Weights of a small mixture-of-experts language model, trained from scratch on English Wikipedia.
Size: 8 layers, width 224, vocabulary 4096, 33.2M parameters.
Experts: 64 experts in each of 8 layers, 128 tanh GELU neurons an expert, 4 picks a token, a softmax router, a shared expert of 128 neurons.
Training: a variant of SOAP for the experts, 466M tokens.
Below are experts of layer 5 (counted from 0) of a mixture-of-experts language model. Rows are named router (the router's row for the expert), down (a neuron's output weights, with its number) and show model dimensions 0-223. Each number is 128 + 32 x the weight over its row's rms, rounded and kept within 0 to 255.
After each expert's rows: a language model's description of what the expert responds to. This comes from a sample of Wikipedia text that the model never trained on.

# expert 44
router [126 138 139  99 142 105 130 163 120 125 137  87  83 108 105 119 127 118 158 116 103 163 108  67 159 101 104 149 105 173 101 161 122 103 118  85 120 107 106 143 157  82 183 111  98 132 123 185 114 155 108 113 177 158 143 135 121 152 154 196 163 124 151 150 166 118 116 105 159 181 111 146  80 123 126 152 156  78 147 152 112 103 166 125 121  68  78 151 145  80  98 176  97  53 126 116 137 155  83 135 155  91  49 115 134 132 155 106 135 136 106  91 124 123 190  99 143  97 153 120 118 192  41  89 139 125 128 118 116 123 130 117 154 167 157 176 119 130 160 116  95 214 162 165  48 159 125 129 166 104 149 154 163 145 208 128 178  82 113 137 134 123 126 135 202 106  71 198 112 130 124 138 111 146 113 152 120 159 107 149 155 158 181  61 112 119 107 121 213 118  89 124  93 105 123  90 114 143 164 108 155  92 127 160 126 157 111  91 196  62 107 107 117  73 135 126 128  89 202 139 106 137 135 125]
down0 [108 121  70 138 112 172 100 143  88 109 132 126 152 167 112 143 145 210 115 170 144  96 114 121 106 117 145 127 115 153 135 125 158 102 124  99  84 159 177 131  97  84 118 182 119 105 147 143 167  95  75 136 157 148  73 141 121 152 136  95 197 221 180 169 159 101  82 111 121 128 137 126 138 164 138  96 116  90 151 102 169 130 100 128 133 123 144 125  61  77 169 131 156  95  43 139 139 152 111  79  93 109 139 154 115 136  53 130 116  94 125 107  98 117 117 184 123 188 173 149 134 102 129  97 123 131 109 114 140  94 170 156 102 180  93 101 123 105 123 224  80 126  89 141 154 146  91 111 125  86 123 152 129 100  95 176 127 114 125 139 121 183 139 126 117  44 166 155 123 128 130 161 128  85 157 102 107 139  99  63 162 119 160 120 153 189 122 121 122 162 128 102 202 175 116  79  75 133 101 138 109 117 121 120 153 101 119 114 144  99 106 132 163 158 122 186 131 115 180  75 209 181 171  94]
Description: The -ly suffix of adverbs and verbs like was, is, also, later, being, as in commonly known, He also.

# expert 49
router [ 87 112 161 166  83 128  87 146 132 142  92 117  73 110  94 122 142 124 107  97 131 149 117 137  96  79 117 127 121 113 131 145 157 140 176 131 145 131 159  96 129 105 136 152 110  52  93  85 177  97 127 133 126 107 143 119 114 129 121 110 103 190 215 106  55 145 108 115 118  86 143  69 149 103 124 127  91 117 130 151 148 159 146 145 164 104 127 146 156 136 140 134 194 124 149 113 159 136 170 187 120 142 116 103  70 147 143 161  71  63 142 130 160 110 189  85  80  92 149 103  84 108  91 179 165 134 189 127 172 146 122 114 120 141 180 104 122 140 130 194 100 102  95 121 147  63 150 126 157 125 198 143 157  31  41 133 126 141 139 111 181 195 114 152 126 103  65  84 131 102 101  98 130 133 123 133 107 234  88 131 138 107  89 113 116 125 157 143 158 134 187 132 164 126 155 147 150 119 150 111  81 126 108 153  70 151  98  80  98 135 118 161  98 139 114 154 186 148 131 144 129  72 157 140]
down0 [102 112  65 131  95 109 111 168  95 142 122 121 101 148 133  86 156 197 141 173 160 129 151 154 190 165  98 154 110 118 142 122 152 131  38 126  79 122 175 136 138  91 128 136 164 131 130 200 166 108 101  79 128 143  79 117  93 119 115  90 166 137  99 148 132  81 160 136 126  91 159  78 154 136  99 116  78 117 133  95 120 143 101 180 128  67 201  73 132 111 143 106 174 122 110 159 112 140 176  37  83  83 110 106 136 105  79 142 120 222 171 108 183 117 130 175 106 189 194 130 175 100 104  87 121 158  77 140 162 142 111 137 153 123 107 149 120 113 124 139 139 153  74  68  91 168 118  96 156 101 162 138 149 169 112 157 163  91 168  85 114 168 192 135 107  92 170 157 166 138 188 148 131 131 178 111  57 116 116 101 197 110 161 118 141 146  94 144 102 137 116 117 117 106 145 104  89 127 133 148 137 118 112  90 136 153 104 134  66 117 138 103 151 115 143 163 145 150 136 101 148 109 104 141]
Description: Final pieces that complete proper names of places, works and organizations, such as L-iving Theatre, Canaver-al, -shire, Festival, Act.

# expert 11
router [ 56 178 130 134 112  58 102 111 172 104 106  99 129 171 122 155 107 118 156 155  88  99  99 114 133  83 108 102 135 172 113 139 121 166 140 144 175 136 146 128 157 143 109 121  83  89 119 133 163 149 132 140  81  76  49 102 119 198  89 142 135  89 116 224 179 106 104  89 116  93 140 148  70  95 163 158 155 128 118 140 169 144 115 116 179 133 103 147 191 126 113 176 114 173  73 110 126 146  91 159 142 102 109 130 143 119 106  63  97 168  69  94  96 131 131  81 101 136 132 117 127 122  99  89 166 141 172 129  84 138 132 174 127 118 144 115 146  98 151 105  85 181 156  98 139 190 131 143  75 157 113 113 173 172 157 140 157 135 136 121 174 125 136 139  99 174  90 159 103 109 119 135 108 139  89 156 137 121 158 122 153 173 168 104 111 135 115 157  88  99  83 123 112 178 125  93 136 173 188 187 166  69 189 137  78 140 150  73 164 159 112 178 142  87 150 143 129 114 144 107 111 129 147 228]
down0 [105 105  61  92  86 128 159  96 111 122  90 192 145 180 101  89 134 183 123 152 145  76 157 100 162  83 158 122 100 150 148 173 178 141  84 143 133 145 173 185  86 104 148 155 138  92 109 141 128 114  74 121 157 153  84 114 119 144 141  92 194 161 116 184 152 110 127 115 141 133 116 153 179 185 160  75 146 123 102 102 132  92 140 128 146 108 145 145 106 141 142  97 168 113  88 171 135 152 133  98  84 106 126 149  87 109 111 109  95 112 142 104 120 151 154 173  92 152 158 118 138 103  74  97  92 146  89 144  68  96 109 150 147 134  66 112  91 121 126 192 142 127 143 160 133 126 123 102 164 115 126 224 122 124 109 172 147 106 146 133 105 165 132 141  88 108 152  70 136 129 134 188 107  94 203 147  74 185 173  94 178 125 111  92 137 228 129 155 164 157  78  83 106 139 105 107 151 165  99 120 121 165  95  94  75  65 101 157 132  96  89 137 161 129 163 176 151  69 121 107 153 127 161 123]
Description: Auxiliary and linking verbs and object pronouns like was, were, has been, him, them, plus digits in sports and statistics tables.

# expert 53
router [168 156 124  80 110 143 144  85 115  81 151 169 144 140 172  83 127 144  70 122  96 107  82 134 117 116 106 188 186 129 197 172 104 126  99  83 153 110 179 137 103 121 171 137 167 130 103 121 143  73 123 119  88  94 154 129 105 122 100 179 101 183 132  92 175  99 157 118 132 172 120 117 162 104 145 131  92  79 153 109 121 163 177 160 164 114 153 130  69 160  93 168 151 113 106 146 137  86 147  58 127  74 171 154 112 132 178 139  86  96 192  58 151  98 106 194 200 183 116 102 149 151 113 119 158 142 114 126 143 154 113 125 110 116 129 115  52 121  80 152 162 122 117  80 122  74 149 114 152 150 145 183 109 138 121 137 137 168  83  88 105 127 121 180  68 114 187 107 118 122 130 167 145 107 130 157 134 108 191  88 178 148  83 122 113 134 156 159 131 140 144  99 153 172 175 115  91 101 137 171 142 115  90 108 114 165 116 103 122 138 124  60 147 174 101  44 127 153  93 119 110 118 156 171]
down0 [135  72  67 161 115 133 179  77  67 129 113 180 127 166 155 107 171 225 116 167 138 147 125 104 138 119 124  92 138 132 165 130 185 137 125 159 135 131 157 134 140  84 136 121 119 193 125 161 140 122 125 101 139 158  61 140  86 173  97  88 167 152 102 179 100  59  89 125 136  97 131 134 101 151 167  73 155 165 169 107 152 151 167 140 168 112 122 173 115 117 100 132 174 112  91 126 171 145 110  58 119 161 116 153  80 159 114 115  94 152 172 114  87  87 115 160 110 131 141 114 150 126 121  43 195 164 114 134 127  53 114 100 163 151  67  90 110 142  67 161 123 160  96 139 174 148 129 108 155  95 113 149  99 108 107 149 134  96 161 178  90 143 158 123 122  73 172 109 136 147 118 168 152 140 175 104  59 153 105 115 198 138 124  97 123 170 113 127  83  98 109 129 137 139 136 103 121 111 105 122 169 101 120  58 134 162 151 154 103 152  81  78 152 105 137 157 162  99 126  82 194 131 128  97]
Description: Middle syllable pieces inside foreign proper names after a capital, such as U-z-bekistan, U-m-ayyad, K-av-alyow, Gu-ang-zhou.

# expert 31
router [ 93 120  64 127 187  93  90 165 133 158  87 193 160 154 129 143 124 156 110 147 147  94 161 142 102 103 108 120 185 116  87 163 133 172 150  87 111 138 114 105 139 115 136 124 111  98  40 166 121 118 137 159  93 131  84 124 118 104 137 132 190 104 113 139 166  35  76  81  61  95 124 141 114 135  75 165  97 124 147 138 111 117 135 150 115 165 112 136 128 125 134 142 179 148  72  80 173 125 144 160 173  95  70  88  97 188  99 114  97  99 125  70  96  45 168  99  71 150 107 114 124  98 157 125  80 134 172 178 144 114 141 154 102 156 159 144 149  93 195 138 143 172 127 136 185 134  97 141  58 160 101 149 138  85 176 105 155 139 183 186 125 155 119 141 138 140  97 150 136 110 107 139 117 140 157 101 136 155  98 140 137 132 163 155 150 142 149 150 161 141 124 132 121 161 108 140 155 113 136  57 147  70 154 134  67 200 119  70 154  94 122 173 116 160 109 118 162  88 163 115 101  95 160 152]
down1 [204 159 110  58  39 147 151 159 166 112  94 155 195 149  92 138 118 114 170 120 172  83 134 101 192  96 144 160 133  97 119 118 133 119 142 181 124 110 133 128 154 142 154  91 110 132 141 154 175 130  81 109  96 111 150 144 110 171 112 191 168 202 131 188  72 141  83 133 118 175 122 118 174 127 126 117 156 129 106 181 124 125  71 129 189 127 107  91 129 101 114  86 103 127  96 100 149 153  97  93 133  93 117 132 129 134 107 128 106 140 121 133 107  85 145  51 163 127 178 139 178 151 190  88 117  91  79 131 170 127 152 190 134 141  92 176 134 146 124 186 102 169  82 137  95 165 183 113 120 110 124  79 146  93 156 126 177  58  96 114  78 101 110 190 149  67 137 115  80 153 149  92  94 125 128 178 113 112 148 126 149 140 150 103 119 168 110 189 103 108  97 158  81 101 153 146 140 148 122 147  98 129 138  74 143 101 135 130 107 153 164 102  91 128 140 126 149 112 200 151 120 117  68 125]
Description: Final pieces that complete common nouns, such as -azine, -ure, -ron, -ate, plus whole nouns like system, program, region.

# expert 20
router [ 37 125  79 107 116 103 140 137 183 117 175 178 145 143 161 141 137 191  43 121 200  79 173 135 130 161 154 140 117  94 182  46  96 169 119 119  69  73 168  83 124 144 156 134 128 128  71 130 103  95 108 148 108 184 140 128 120 123 148 105 179 150 157 111 171 100 130  38  51 188  87 112 127  62 132 135  52 147 116 120 126 148 155  94  95 121 141 116 119 146 112 165 110 115 140 102 142 118 146 182 164  58 145 142  85 155  79 145 176  75 166  96 122 154 185 163 106 161 122 125 142 103 133  97 139 126 120 140 110 147 142 181  88  77 175 130 173 114 126 118 125 107  86 122 123  85 149  99 117 203  98 146 103 134  94 123 102  86 118 175 143 120 124 143 145 112 131 120 122  72  99 126 142 105 156 107 173 172 116 130 153 105 112 111 132 128 121 129 132  95 143 111 116 181 138 168 126 150 107 111 169 169 108  82 100 140 114 108 129 151 104 164 141 160 116 139 142 111  74 162 109 161 138 188]
down0 [128 162 114 119 182 136 166 112 110  98 128 115 124 171 149 114  73 146 144 148 199  60 130 116 153 118 114 104 107 109 121 131 146 123 157 150 111 156 184 149  97 109 143 116 129 120 108 150 192  82 112  78 142 145  87  76 142 214 141 110 174 148 143 122 111  83 106 121 134 134  94  86 158 155 136  70  99 120 132 105 115 175  92 110 101 122 127 190 100 117  98  83 137 142  96 155 179 163 171 104 113 111  71 117  98 114  87 158 113 152 160 124 112 163 133 185 136 157 153 179 169 102 106  90  95 134 147 153 140  85 188 146 148 118 124  88  88 138 152 155 152 126  74 153  89 177 108  81 131  87 157 154 123 104 115 116 147  99 146 166 159 187 118 114  92  81 207  90 117 104 133 161  87 138 198 103  75 102 162 121 148 185 130  99 121 190  60 116 115 146 150 125  89 150 114 110  92  93 121  83 161 139 105  77 131 141 108 107 151 125  66 122 113 144 157 185 173 163 111  73 222 109 156 152]
Description: Consonant pieces inside long or technical words, especially m, ph, b and r, as in symmetric, Symphony, Sacramento, academic.

# expert 15
router [114 123  67 124  72 145 156 131 197  93 171 187 127 103 139  99 174 154  96 168 190  83 157 153 108 120 188 142 162  85 177  79 137 151 115 134  97 126 177  86 167 123 205 128 158 128 127 116 135  69 154 147 130 148 131 105 154 134  96 152 113 213  99 128  55 115 157  73  70 153  94 140  56  91 123 120 106 140  73 101 114 127 121 113 145 145 185  75  80 148 147 151 132 120  64 143  97  77 144 104 150  54 124 153 120 185 126 150  88  87 157  78 146 158 178 173 125 126  85 118 110 121  80 101 143 133 108 176 139 202 116 161  98 132 127 134 110 126 121 146 132  86 119 113 132  92 113 130  98 156  79 152 102 150  96 105 109 132  98  85 127 147 106 152  77 173 157 103 161 153 183 131 157 117 114 176 108  90 171 143 142 160 101 116 150 114 160 150 130 121 141  94 111 176 180 131  55  99 123 134 156 121 115  91 122 125 120 138 145 149 117 122 188 195 123 111 133 119 138 119 156 100 132 186]
down0 [ 89 129  85 174  95 126 134 115  90 140 108  86 149 150 141  96 130 166 117 167 137 121 144 129 149 107 124 113 131 151 182 118 153 117 104 140  88 113 177 111 138  87 151 165 165 114 126 161 150 110  45  56 140 146  74 111 165 122 145  69 163 199 157 170 102  90  90 117 160 103 141  56 149 150 161  54 128 113 127 127 148 127 141 125 190 111  96 150  96 133 153 150 173 128 115 106 159 125 137  53  69 135 101 164  99 130 119 152  96 169 133 102 140  86  93 155  69 201 121 123 163 167  91  45 108 165 101 199 133 126 125 117 130 147  82 105 101  95 113 167 184 142 115 146 129 149 108 144 144 152 100 180 120 171 144 143 179  69 159  95 128 179 184 134 112  65 178 179 135 127 145 135 137 146 131 107  39 158 116  98 190 130 120 115 173 165  52 109 164 144 128 103 156 122 133  96 100  98 119 181 157 153 119 112 124 112  97 118 127 133 151 122 138 116 137 149 129  94 108 125 195 125 169 110]
Description: Second word piece right after a short opening fragment of an ordinary word, such as l-um-inous, h-ab-itat, W-isc-onsin, h-ur-ricanes.